config.toml
num_hidden_layers = 8
hidden_size = 224
n_experts = 32
experts_per_token = 2
d_expert = 192
d_shared_expert = 192
hidden_act = "geglu"
moe_layers = [0, 1, 2, 3, 4, 5, 6, 7]
router_score = "sigmoid"
normalize_top_k = false
routed_scale = 1.41
balance_loss = 0.00375
balance_bias = false
init_std_router = 0.00767
lr_router = 0.00128
num_attention_heads = 4
num_key_value_heads = 4
head_dim = 64
vocab_size = 32000
norm = "rmsnorm"
norm_place = "pre"
norm_eps = 1e-05
positions = "rope"
rope_theta = 26400.0
rope_fraction = 1.0
qk_norm = false
attn_scale = 0.125
tie_word_embeddings = true
parallel_block = false
init = "trunc"
init_std_qkv = 0.0281
init_std_o = 0.0
init_std_up = 0.0281
init_std_down = 0.0
optimizer = "adam_variant"
learning_rate = 0.00177
lr_mult_qkv = 0.4
beta1 = 0.9
lr_head = 0.00731
max_grad_norm = 2.0
warmup_steps = 391
schedule = "wsd"
decay_fraction = 0.919
decay_shape = "linear"
final_lr_fraction = 0.0
batch_tokens = 131072
max_seq_len = 512
doc_mask = false
train_tokens = 754500000
max_steps = 5757
dataset = "wikipedia_en"
Below are experts of layer 5 (counted from 0) of a mixture-of-experts language model. Rows are named gate (a neuron's input weights, with its number), up (a neuron's input weights, with its number) and show model dimensions 0-223. Each number is 128 + 24 x the weight over its row's rms, rounded and kept within 0 to 255. Numbers have three digits each.
Before each expert's rows: a language model's description of what the expert responds to. This comes from a sample of Wikipedia text that the model never trained on.

# expert 11
Semicolons and place nouns. Semicolons separating items in tables and lists, such as stadium; city, and nouns after the, such as London, production, film, city.
gate0:154129107099131119114111189130121164131136110092121130085096099148101129098141109133144097088114132162122131094106134142131129142130099189155149122116111119109148101141093109132079148102174115150129149111127137119161163092123126156101119071153124130155108163155103119142190175097129114109110133129146130135144102133118192133103125087123110119124196146136134138107082138127126145153130168141133136136077093156099130104136102080136140089153100132159131140098134139151114109113093098174123106140139094129138133075161158108102142154098131109133160128144124117127144156165078093130114160149139115122111115131129124139105131136120144110154101116149134189108106094101123112138141
up0:148106115106156121094139155161080136129153093145106136089144060137110129121150135153129146107129153130095130160141101155122108148139149159150137128137143108092138127133088125127118145125149134106115145101138137129138140105107129148125079073137169134163092190149155131111117128138144089076136155165116137116123133131099135134156109131152144116108137141140096138127074139155169139147136114089115149191115106105119143127127103146134094046112085123156160177148105172135121114133115126196121111151141148113113145113143137112092143174121153077123129117158142146153111112136105099131110138123165129130120131146122125157103128165130162131157096100145156147109077109160092129128142

# expert 18
Relative and clause words. Clause-linking words such as that, which, who, where, when, because, and commas after introductory phrases or place names.
gate1:127064152108136149085137118138100135136076138101147100158147119103114137166151116141134119096150127106093132142134141115127120149165090149183116130137125139130126139125103134100097108136166126121091094116140102103086145154125126125134156139132132093149133130180096170160114126153145170136114124115112120144147124140168157091103113138080140137120185165096129145124134091137117117104090131166128149175143137127153162136160096127154155139132135133097106129197106153118161138125102094137135107139139127103128183093135141116108147145128144133105143117110135094147138143125144150155171117130156131121100180106097106135123144113145146157158133081153123116128133054110139193121091
up1:126091103137099182100119138114172141119157129107193119153151116122116115190126141149149115097142170120095138145142157082112097182153150157142110099159119114095099102117126126096056136093147122143129113125136117115140134148135147129126104117108144094129148125167108143150114110135164113164106139157146113115157080133191115103100112145079124128110174147135120142112134127145126120083118131129124151154106104143130153126124152122123094190135103141136092125200127105113148129106091125143131122153090068120117121132155145129145128143142091110111122134101111169123123112140141082133145112129147160129131171123103113130129114130142122140129155126141171152128162079125111159172119

# expert 25
Inside parentheses. Tokens inside parenthetical asides: birth and death dates, "born", ages, unit conversions like 1.87 m, and non-Latin characters before a closing parenthesis.
gate2:189149147107135122134145113120144139163145114116168102123177135129175135099170136140137094103139149128131123137142158100129150144158118126120132066112095103121136073112122124129110109098168112130163162084152095115105128142122131155137103121111123140135112131108153127142156173072122107167160114094126174129126137127132108149135135097136078060177120089097099149122104122132146112096113158119134096135120127138136150143153118123159132107151118148124107155142140122146132132165155161129120113154105134128125131099133108117130106125083186108158130143176153124172083143132123141122138157114127162164164141160143140119089096091105186152156113147154138127102113113088170113139099
up2:102132114154150121125105149116110123155168129110104101138092105103119134129096124101165141121137116144156152105135141146138122146108129133092146206149151135160083142149129096099086134096099117110168121113068158129109119129184151121121121152119157100105090163117122086126105096137126097092101123137132100075118131110136137093098138175101146147127136137157156132075115115130110171158126159149123152182127149147154096108136148153113101134128098131160123128145125104115131113057172101139149128107153114128114129138135118123103107128130113163115131155095108122110140105100131122139121100135152129147107125117092149150100123121152104100108097075139115127174183119163113147105183

# expert 8
Word-final suffix pieces. Later word pieces completing a longer word, especially Latinate suffixes such as -ation, -ment, -ology, -er, -ing, as in innumerable, miraculously.
gate1:107157124127134137131129150125160145111151128110111129111105109125094174100143154127126134142107096132104159175168135084080114147110094114136173091146176136110142165089092136120131084134194134132125148146145118096110120150077131151120099122106139134088136122162136093149131076136120164162104092081124139153114135134100132146060118147109120106147149130141124127108123173111092124175068123113123120145107106124115145144139079153123136148133102118127128120122089140124092106123084118123141142116110148147103135110127135115137113127152153098111090076147137101121150117153108153125119140153097136155128186163125089138101128152126101157120136150187092141117093115125121169130147
up1:130093139130153138119118088163099139148146150105136156125157136091146086127138120108117095096170132090113133130105117139136134111168117102104135173139084082128109065172116104123119126132130086160131139150108150159119125110150136103092137120085162146120096126127145130126104150119142129074123202166149096084126141116145142119140123114162122134154120134129088111140149121141123123097119126145115121153120134125155085128114136118127115124151163107141119128115157083123143124163157090131117123129146172117124134144177101189095205122062156145171163127121134130121135140141146149129147129125108116089135093119101141078128122159118108085110083151092146128136137125111144138116168

# expert 7
Mid-word single letters. Single letters or short consonant pieces inside words and names, and capital initials after "(" or quotes, such as s-m-udges, ter-r-orism, J.
gate1:148145123154113079121108152129096156147141106130118129124192163107138116143151165138138087132174129138133167185153141129120113111128101126151139134115126094169134105084145128147165109114114159141132134139112130140151126144134112139147121141101141141096130103127068113116164115098131125141127110130131111127088106141093104118131132148140113072138120143140131129134146133145106125152111147131118057113164092109132088086103186152153159123145168156148141155123142112159134123196148181152171164144087136108148133086118141125116111126129119049106112111120116120095148146072167088131143147145129113107160132179128141109131103112131153127126107087140149119113131142128150127136167
up1:089105153101153129131150162171135115119115099150066174149143148129110165097117120154150159096103144142114132103146122104130097094148131137158104119132154157131128119111117106141082063133154107100094140141133119155144162106189100139145132125169141132172145148123123120114127146163133094122089113119119116171207099092149169150139079121120156142129184126129160085142161141085137125133105102112147111139153174114145123164106106098096107151124133114120137138111106119134148158118130127080089137177151118157147102176131132108165118106134128156147099141130106127145137090116132147148118119107138124140131098115161123144151149152100142123102155124077137121096122156138140143129130

# expert 17
Possessive apostrophes, name pieces. Apostrophes after names and nouns, as in Nintendo's and Women's, plus odd name fragments and capitalized title pieces like Pro, ski, AR.
gate1:140110126105148134145124146125129121112094139136162142121122163145163124178158159113137174159166134109123140127126157144098155110117195141160110082140162137111125044119074118107145124138118116160158121135130125105130128160085128139104148121097111122101133139113136124112142128121172107120170105119205097117151126136122107130164091156141117181117153122116070100109125168101134115128092108140161139114139120104109133124099138134114136122132119117118157110156174139144098124148129144128128110108093075074135166134136117125138078126165098143131124115156132121111130122146153082136108127132139118117131122142072109114083111098108136179086147113131121094116137184134150123118155
up1:108085112083109125156158094105102162142115142130136138165133103097137156164137181090123125127168133111124123088109143166131130106083080151132131180105164160160095107138117149144121122095156102137094116152134126129124147117097129138159130122108091100115127153129115163085099195135156133129145148143144146100144162104151144095150122103125125129126141157099127156143143093163098094115134162152108106138117114137161096099118131091182158065155181127130131121134132158146162119100161139110154111094151080148122128143123102123141146128156111129123155154157133118189131158080147129123115143132116141092143137131154141144128155104101147123092107119121146112116142149096156120107096

# expert 22
Pronouns and word endings. Object and subject pronouns such as him, it, they, them, and plural nouns like people, students, plus suffixes -s, -ing, -ed, -ly.
gate0:139178138100138138105143089105146153132162106125117111146146166141121114118152101111179107132093082145150111159129158118108100100139088082154117136115096103167138141113187144140149153131124087134071115123164137116152123078126114124174081120169113150102151113132114112136135152106098113124112114093123138130151127152097139154106121109104111088138121151159127115130126071087137143165150136101118104128133140117117142076170116140139137109126117114132108139106070110142149148097184122085109157120108087168140147110119126115108152131116156125094106149096126088141117131161129128116133172117126151132127141105118137142112169090108184129128145168144146112173107112091150139144152
up0:115120130123146150090123077115130146109160150121099087122080133125111103115116102118146103096119129101148135070107150166089122149126084146098121134126110119126149134170198114158081166136127093127116089130135135133142107102120134113145079151163130120122140162127114170138104161150114110117149152107097115138193102112122113135152116081138141128111117126158149112120071099130107118106193144169111128097157120151130125116116142145129086117120117142110137149160096092096144189087169118116139132135137114122129142158125131094106154113120090131144118144132152127139079139174147138121117140117127154122120125116149123140157114108150129169156112149141146109182113182099160114138163

# expert 0
Table header cells. Pipe separators and column-name words in table header rows, such as Opponent, Votes, Pts, Rank, plus infobox field punctuation.
gate4:147146134161145113107109098118148093169182162098122125117151111120123148105151128115156128118112104108158131153112151119122117129109157096070125103095113109158131155114086133132176125136128105100128150105090128114123129116110146118101135110066129158132121137101165132102161145132089154128139153145099131103135121145132150134130176148188082117103135075147155175098171123079160126129141144110145089105114103156149155099103101113169122163161149141167145134125097129168151143137157110130093126107096139154128084095172115132116128139115135078120137141117085121138121156134097117152134159152136085135082113161142133159120146127101152119090173145140108145090107150125141125128139
up4:143131105142130111141138097123182144188140173136110137190106117130134140152153107144123147156126131160136152082097100128103109137146132121121141147156148109186133164105129106096107109129092151090096087153132132141121133106115099132146121156086149182119147081174137128140155136124111090149117119119108154075087135138124109143111127113133130113088126132123116142140126127141158150186145086118114124119130093142156112097115122137174114153132134114131124136153158108119139140116131128092111148076116176126086130151055112150146174162151130133109128151103152114093120144121131141154120134106159106120168154112179093148120148146093149118090105117171119159134126164160116142118136

# expert 12
Bibliography citation parts. Punctuation and words in bibliographic citations and reference lists, such as ISBN, published, book, Press, and the period after years.
gate1:122154161106137133123154121144047160120152124131102138163113106122104121113077123107123125113134128100114143109172150123120118093081098110145145128142138077136087147135147070106122124147163116084123114091118150136117135148131103108142091094134126139162110150145114170140101163166122112128117170159115152111108116090083146167119130092143145141142088128125126111161168147151128097178089139118143132148090122119107118142141109123123188153137105135135160159118108133084087181144146128160104146141112169156126114144134147145121117124105104085154125119157167104116120149165140109133098159122161144151122176131111098114145115165090124106134120123141092106128076124155135110140127
up1:149140152117106135107118122138109133130155117144091117105114130103127121110190131128138138120123122135098137163128108104139157182152136113126145150109145068078110131137096101102127137159147115141114121080156145161166137135147100108065078129146133155131115167125135067110088126107104091087138096213098110147135107114125132138093166094114128138129119112145128108150118126151145122135148097126126097137083115134140117154142114147097123108146087125158111187124133153090124113095087120158155150138128120143118088157154137120125107149149111103091091114104117156153114120114166083095105092120145142136113103161112101120135132151143179136091111164099138122101132106142145134122095

# expert 4
Military vocabulary. Military words and tokens in army, navy and war articles, such as War, Army, Regiment, Air Force, and "the" in "Iron Cross".
gate0:115119156099118121128106102125095143130138123109087143147080100107146126127162155129155153095136109103161127158138171120074142100136118162117128112119119135145128122140136112196133146137122164135066111173118162136134148109137141133133114125117109161091159172110173143126132107176134100148149124076137146117135106138159136103137117152156136100145128154132131128125126116100130147160139152131120124128097123153166183103117134164061142088125138144145129102162130137124136134118113104141131154175102114155122126108146169122134134115125120101121131125122160150174088117089185132134125142109144091163060150154089157101096157135169119121163130106113193147164103133130142153113132
up0:081128129135120166080100129143133151116073125131137158120109132104141112068116166134109136153099161103111122129114120115118112154087089126109082105157108132153141121157128111186108118116144146135139082128078133098075115110121155142116121079152108117130096119127170121113128135144108077177108107146117104107136096134095122128156137163176104135104154138120084154147132097141146098093129115126119107115091095127096137127124117122093143168112144153118153158158152170127048109117162137103145113129122112149151111127113128115107123109140096154146112114125132166107166137169108115098136142148108130125149149125143141151132159143106094122157172177162134108161141140117106125112162

# expert 23
Copula and biography verbs. Verbs after a subject, mostly is or was opening a definition ("X is a railway station"), plus born, located, founded, released, served.
gate2:100100111125128112171131144130111128117137125101137099124129118134125156120089108150138162124135120096127124117117082144150118130129131103160134130118146092114124161101151103105174064132166157171127134152161130078144137115144137114120131118155124153174190112136111164119186142163110129139109152089139132144122140129143107109186136102142117160127162106128106120109094150107129108118114135116107112072112145136128123081154163117165132091174122130163120136107079124170149123159106144128146074120126140156133107119148133065141078107140125106129152134168088143131095081145113192140106140120114131171112098105139118093132131160130132131136148161145122134125111118162137133096075
up2:127133128152169090115159110131188125138109135132145177151194087158128130126150156109149080068111129164146136130088145111129115129110198091113091156119147169175183082106123192168116125116141165157146103115116190124129149112122117120122132148129127154149097121126108135123082124107102125133096144130146119136154121151152141139098118103157136096124138108110153186144127147101143122130134120152129111132124104141179112124099134138104112142133124148121115154123100081131087085139147109123136148101117144086115121120099119165104172133152160119115151137085126103133137143135138115130149147101115146129133155128140115134097167116058127117119135129112115131092135130096118149136112

# expert 19
Election result tables. Cells and pipes in election and league tables, with party names like Liberal, Labour, Republican and phrases like "gain from", "hold", Swing.
gate2:154175139151097137140100114161135106135085108145116122102111123136142130111149136093131152129101168090174114110070133092142102157173149151108119113110114153131174091156140085145169126149124128160126082132111138132163155134174108110100121131130150139113122136116102151113154125148158105136111137137174127095091126152129162123126144173177097100111151133149142138112074114130189166155136136140159111178114123173080129106096127146149094170125157112122139107128123087144144124125089123092110172139161118136130135134125148160157128139140129112129122126102130144114126136151103104159100140124123113112123135106116142149119116137081147153150123191131112101188110080109119112139150
up2:099114181126135108137127134130092103138129161114092141136142116131148117103114115164162131138091146138134140176150060141085141131122120098172143128169081112124131153103158120188148099148120168133109149116184117131134082164145142153109186144121132122099153152130098114069177111119118115105160125137122116105136104142125101117153085121103115144125130091121130092104112093124107164147127141126109138115127135127141115135151100133134092109134128079149136152140145142167174122153115141161150088108113157109152124126143139197129095130117137090150111136136101124131117136121123186092132109161118146124133090141089131135104136143101094134128109144190096086138140118163122119114123

# expert 28
Commas and quote punctuation. Commas ending clauses or list items, closing parentheses and quotation marks, and dashes, often before and, which, but.
gate3:178154158116150163141149125134122121159150137156130131099135120155143144137148088103110135141106140084097140144119146113103090113149130132081142109134133104129118122125126070124187117114141131124111124171113055117116175128120087126145124156169119096129139144122139089136121088127151120132117117162099112110122130119115101114106120168106125122148105125076090111113199136109128143119092134163119153103117155135140112135104151119113116135111097109108113108136133132162081153178163126171138134148135148119125081134180111120165100174104166078121099098080078111141140171133089111128136120102129114119122135149126159082105114128176148092132132137119144109113123137115127120155090
up3:149118101173131104127122133148141126131138158136131128117094128103100108118143114161141114162128162099144127138159135133098148120124125083156130148120144134191139086085130143119134131116152107127139095109117168139138073132139124045178091130114135112144111116089131109137120127148140119118055154121119104081122121137157109112212185115149136134120103137150138116129115095154155086124119124096138107121156146111147103122140107127098111140119140141148153138141136137152114106119122141167101135101107107077147094133088088120095107099160080122125100138109153118098171099163165160132134136160147105172116152105102120154162114140145087109129126105128116139113124132151124142085162

# expert 20
Conjunctions and infinitive to. Coordinating words and, or, but, & and infinitive to, especially and closing a comma-separated list of places or goods.
gate17:122115123077095116103122131120133110107131108135166139131156097115161127127162083167123117088141152127144120136111125136159082124144121163140135174102123102105164132108133124098116144117089116098140118092134110152144167158118124143114136099129115158144118152158127093127158134070095121104129156153163124142095179118122134156142133158089134130150123127139156089119155164097114151153143123146117128093149117124097104149145105127118105118145088140092104149119181102116136104108180120085104140105125124137153147145120143121152129139142156108123114077133126086141147159123132109163123136105177176105145130069157153123114088123096113144124122116143055093156089131126186157114093
up17:107132115158109114131122104141099129151108142124137137158137114113113083093134113187145159086135138124108175148100112081086126160144105118110145143111124076139155124124138084115133159113128118117127116132117105117194155128187122128110086091116081145145125138119157121141136142120099100142136115195122156092108159132135126109109172117120141103140081142107111111122134155119166094103127123136143114125133111125083096178129098125153138069132141143103113136160110142140154148105140131090153114115111133115127129101129156106137142148146135149133149098143145156135160118172195104143123121122173182122122142073131151171105120134158137103164185139147123084131109119115119108121146

# expert 15
Of and Arabic names. The word of in titles like Kingdom of, Minister of, son of, plus name starts such as Al, Sha, Saint, Sri.
gate1:107147151107143115145106182115109115123152128135152164121117157140129132116081089098127146162102139075143116098131127068117138146106098106138097106170132124184136122123107104083138132099098098177139134121079130113127138122096179104111175135128138132110174100110127154091139120117107149131060127175149102112127166151118134131167137170125146128115158133132087093168124140127116144142081114130120165141119142139144076105105137115163166158148140121122141125140110153162111108104150141104128139105104095130140137151141154108121190163142106141089149141118126129115108138139123142111128162146082110099057125151111127088104104127135112147162141121116117148142134111125137147158142
up1:097105162109124137083115150162105125107134125141090158118087143141156080126130117150123136109118151100100140142152139129133123146153135054135153131152149135160123138149134111121122146110123058143146154094103122125137182123173154136131090106107142121130118152119160096107131108086134140099127151171143118131111150124120144101121123163114120112128153155117138146102116161132142145095114139162145166174166112130096109144117127145166152130183112130147090102118154118146137066109112111112122102148149156107112136115108145133149152102151128135114195160169110132139103138121169144148139129125104151120071136169159165113151136140141160124184100084151081114141147095113136138155099

# expert 3
Mid-word fragments. Short letter-chunk pieces inside longer words, such as bro, cra, aca, rio, plus pipes between numeric cells in sports tables.
gate1:144091119149107192140137132178120132104122114151110134073081138112115175128141091106140153138118129150106142125131133171185131113128144132156116104138180111136117117091109114118140123160125125098172112119164106136096120129095079134157122110156128138138119154137163136099165132130148097115116137125125153136095124117085096089109102115103146134130146135127199122098121113119150132148121117141110096125110111133129096101111139156144134128131139123175158078085123144153149092086146185103112131114131117095118133170089129104145133159143132143115102121109156143160120121122158125159130099118163100134121143114167149121132086089153153179132073104123114139111105103109135078090098
up1:152139110182140141162129106142106136109130146115142123139082112118129153097085106092100161160142107151100144149152135121118140134138144136128117115120141120124164138112106120174098119133111152114154089137093121156123153159096113178152131118175105117094116077090105144156132102151124146133110139116118129148156164099155136125145113147135165165116168097123176150110121149094133148087153143127147118115132121174087152151151104134153094104149177136101088092202135107106128127127097105117138160117121123112121093145118127108141138137107114129158127152130126187116134135113082147187115115143146119130104114084170129154117166130192155120140090126105101118165107115135127093114112

# expert 16
Degree and comparison words. Adjectives and adverbs of degree or quantity like more, so, very, high, small, different, often after relatively, too or not.
gate1:174143129107137102173177166148138143112153122107109112136103151157171134122154109101154092129096083127076152084107132118148111128178172111112101112154112149093109167110116113139142105131097109140127121173092152117128182148119120120145134156114141137116143106139118112123167177136125115146108129127116148181081116139135192157140077101103114106177111090106137136155109160113144094135106133129106086129127120102111102168132119139148129113129131151152165120142164142163118135124133114147092147104156142145114141131099113116158136131052155107109090124123126114138146115118123125171139115147134132107164097074144131144086168101147153139124134130106123118108167150131115113108121
up1:117120140148058161167114130158173149102140100168131083089158079126088159152160143145108112134148117129140128128122159113146128149103098102097138105128119075145146142115087101130118132133160197112091188129129123147152101089137166177109114147161143096142126144105134103147087105144117158123139095132095135114153128077115109065120166186148133149112141159137137125139112121129163138155137130125086137141103172130112115110101145162098146141117107126144150133127121112126103125112129160121142150123123146155133099109116138131115108151161124147193136120204149106134111148144136129169132118122113134137128133157124132124115146085136168090096125118119117122143137143143132155127131

# expert 31
Plot-summary narration. Function words and action verbs in plot summaries, such as before, after, sent, decided, escape, and "the" or "to" after characters' actions.
gate1:163168149168140121159099121093103120142129111130153135151123112114158134173134177120096115151139128142136102077119146123098100101136140126112151086136139137115149107143128091146149151088086160120108138127090124144139143136104136144130083140123123120146083119121148198102146149140123124148129145113154178128123109153125131116183102135110118130094100092142118128124129144152136113156149128090122116129127082142138132139118103160171158129139151119119124129133159103130116149152152200160136176147087090134135111087160174134135141129095133074142101188138143109109143113075159162073136156107149138113138102141111141134126095089116172136141106119105143108135147145119129090131085
up1:117139155051156085146118132116119088107127167128132137126129123103134118153163131085099129104143173137121101140119103175100107146110140110095129135131138111139143148121085089132138138169092146173159129157126119157174150087136070088134071113146133124153150129147152153133122162118174114150100130132134121089123141095144124149120119121105122122155168121170111125127107159115121170166118136091110103146147135107109096149131108101150139115165127165148099139177154160149147099118143165117129128126117150123116148083122103143138117109082157129092125141120092130114133153060167142146124127107138113132131088112109122135133091091155155129124126166112143168146144134136144129091083

# expert 27
By and personal names. The preposition by, especially in film credits like Music by, plus first names such as John, David, William, and with.
gate1:118151153145159139145131131102127138160136136168136137121143078100119147099124155123138115150136131128182143171105198129122127145120141126072104143118157193146075142141121158158156109147109120127118158122172126132129168147140065140145143143116083080074146125106114151118120137138148166082057127128085106129110151135125137104122096136138120124160133155088122084144144124119156124132126119175119131120104146140150173089094157142148113168142148175130141127127147118119142113147129094105121137182133129145121134107101111147093078133158151101155143124092120101144100120161147120126121137128154123140093146096141177109148119149127109155088156122138153147105109131133107130136136
up1:169119111172176160079115125094135134173181130154145163148128125146103178144145130111175103107126112132134123130097164123132158115104101124108143141153118136113113099103120118137134133119134156119161120163124138142128173111174120098131144114141108145137123161089175164138128143162138151128126120128151088145136185131108134135118140164138129102172138131078162097138159151109139120115082155101106142085159178126165144133176124087115181136138158117122166104148101115152129084143177105140103110121123093108102115076154131098135139127148130100122147139102097112149124114138145134135142144122110115143133137085127169122105148160119121116127118144102120141131194128139148110172163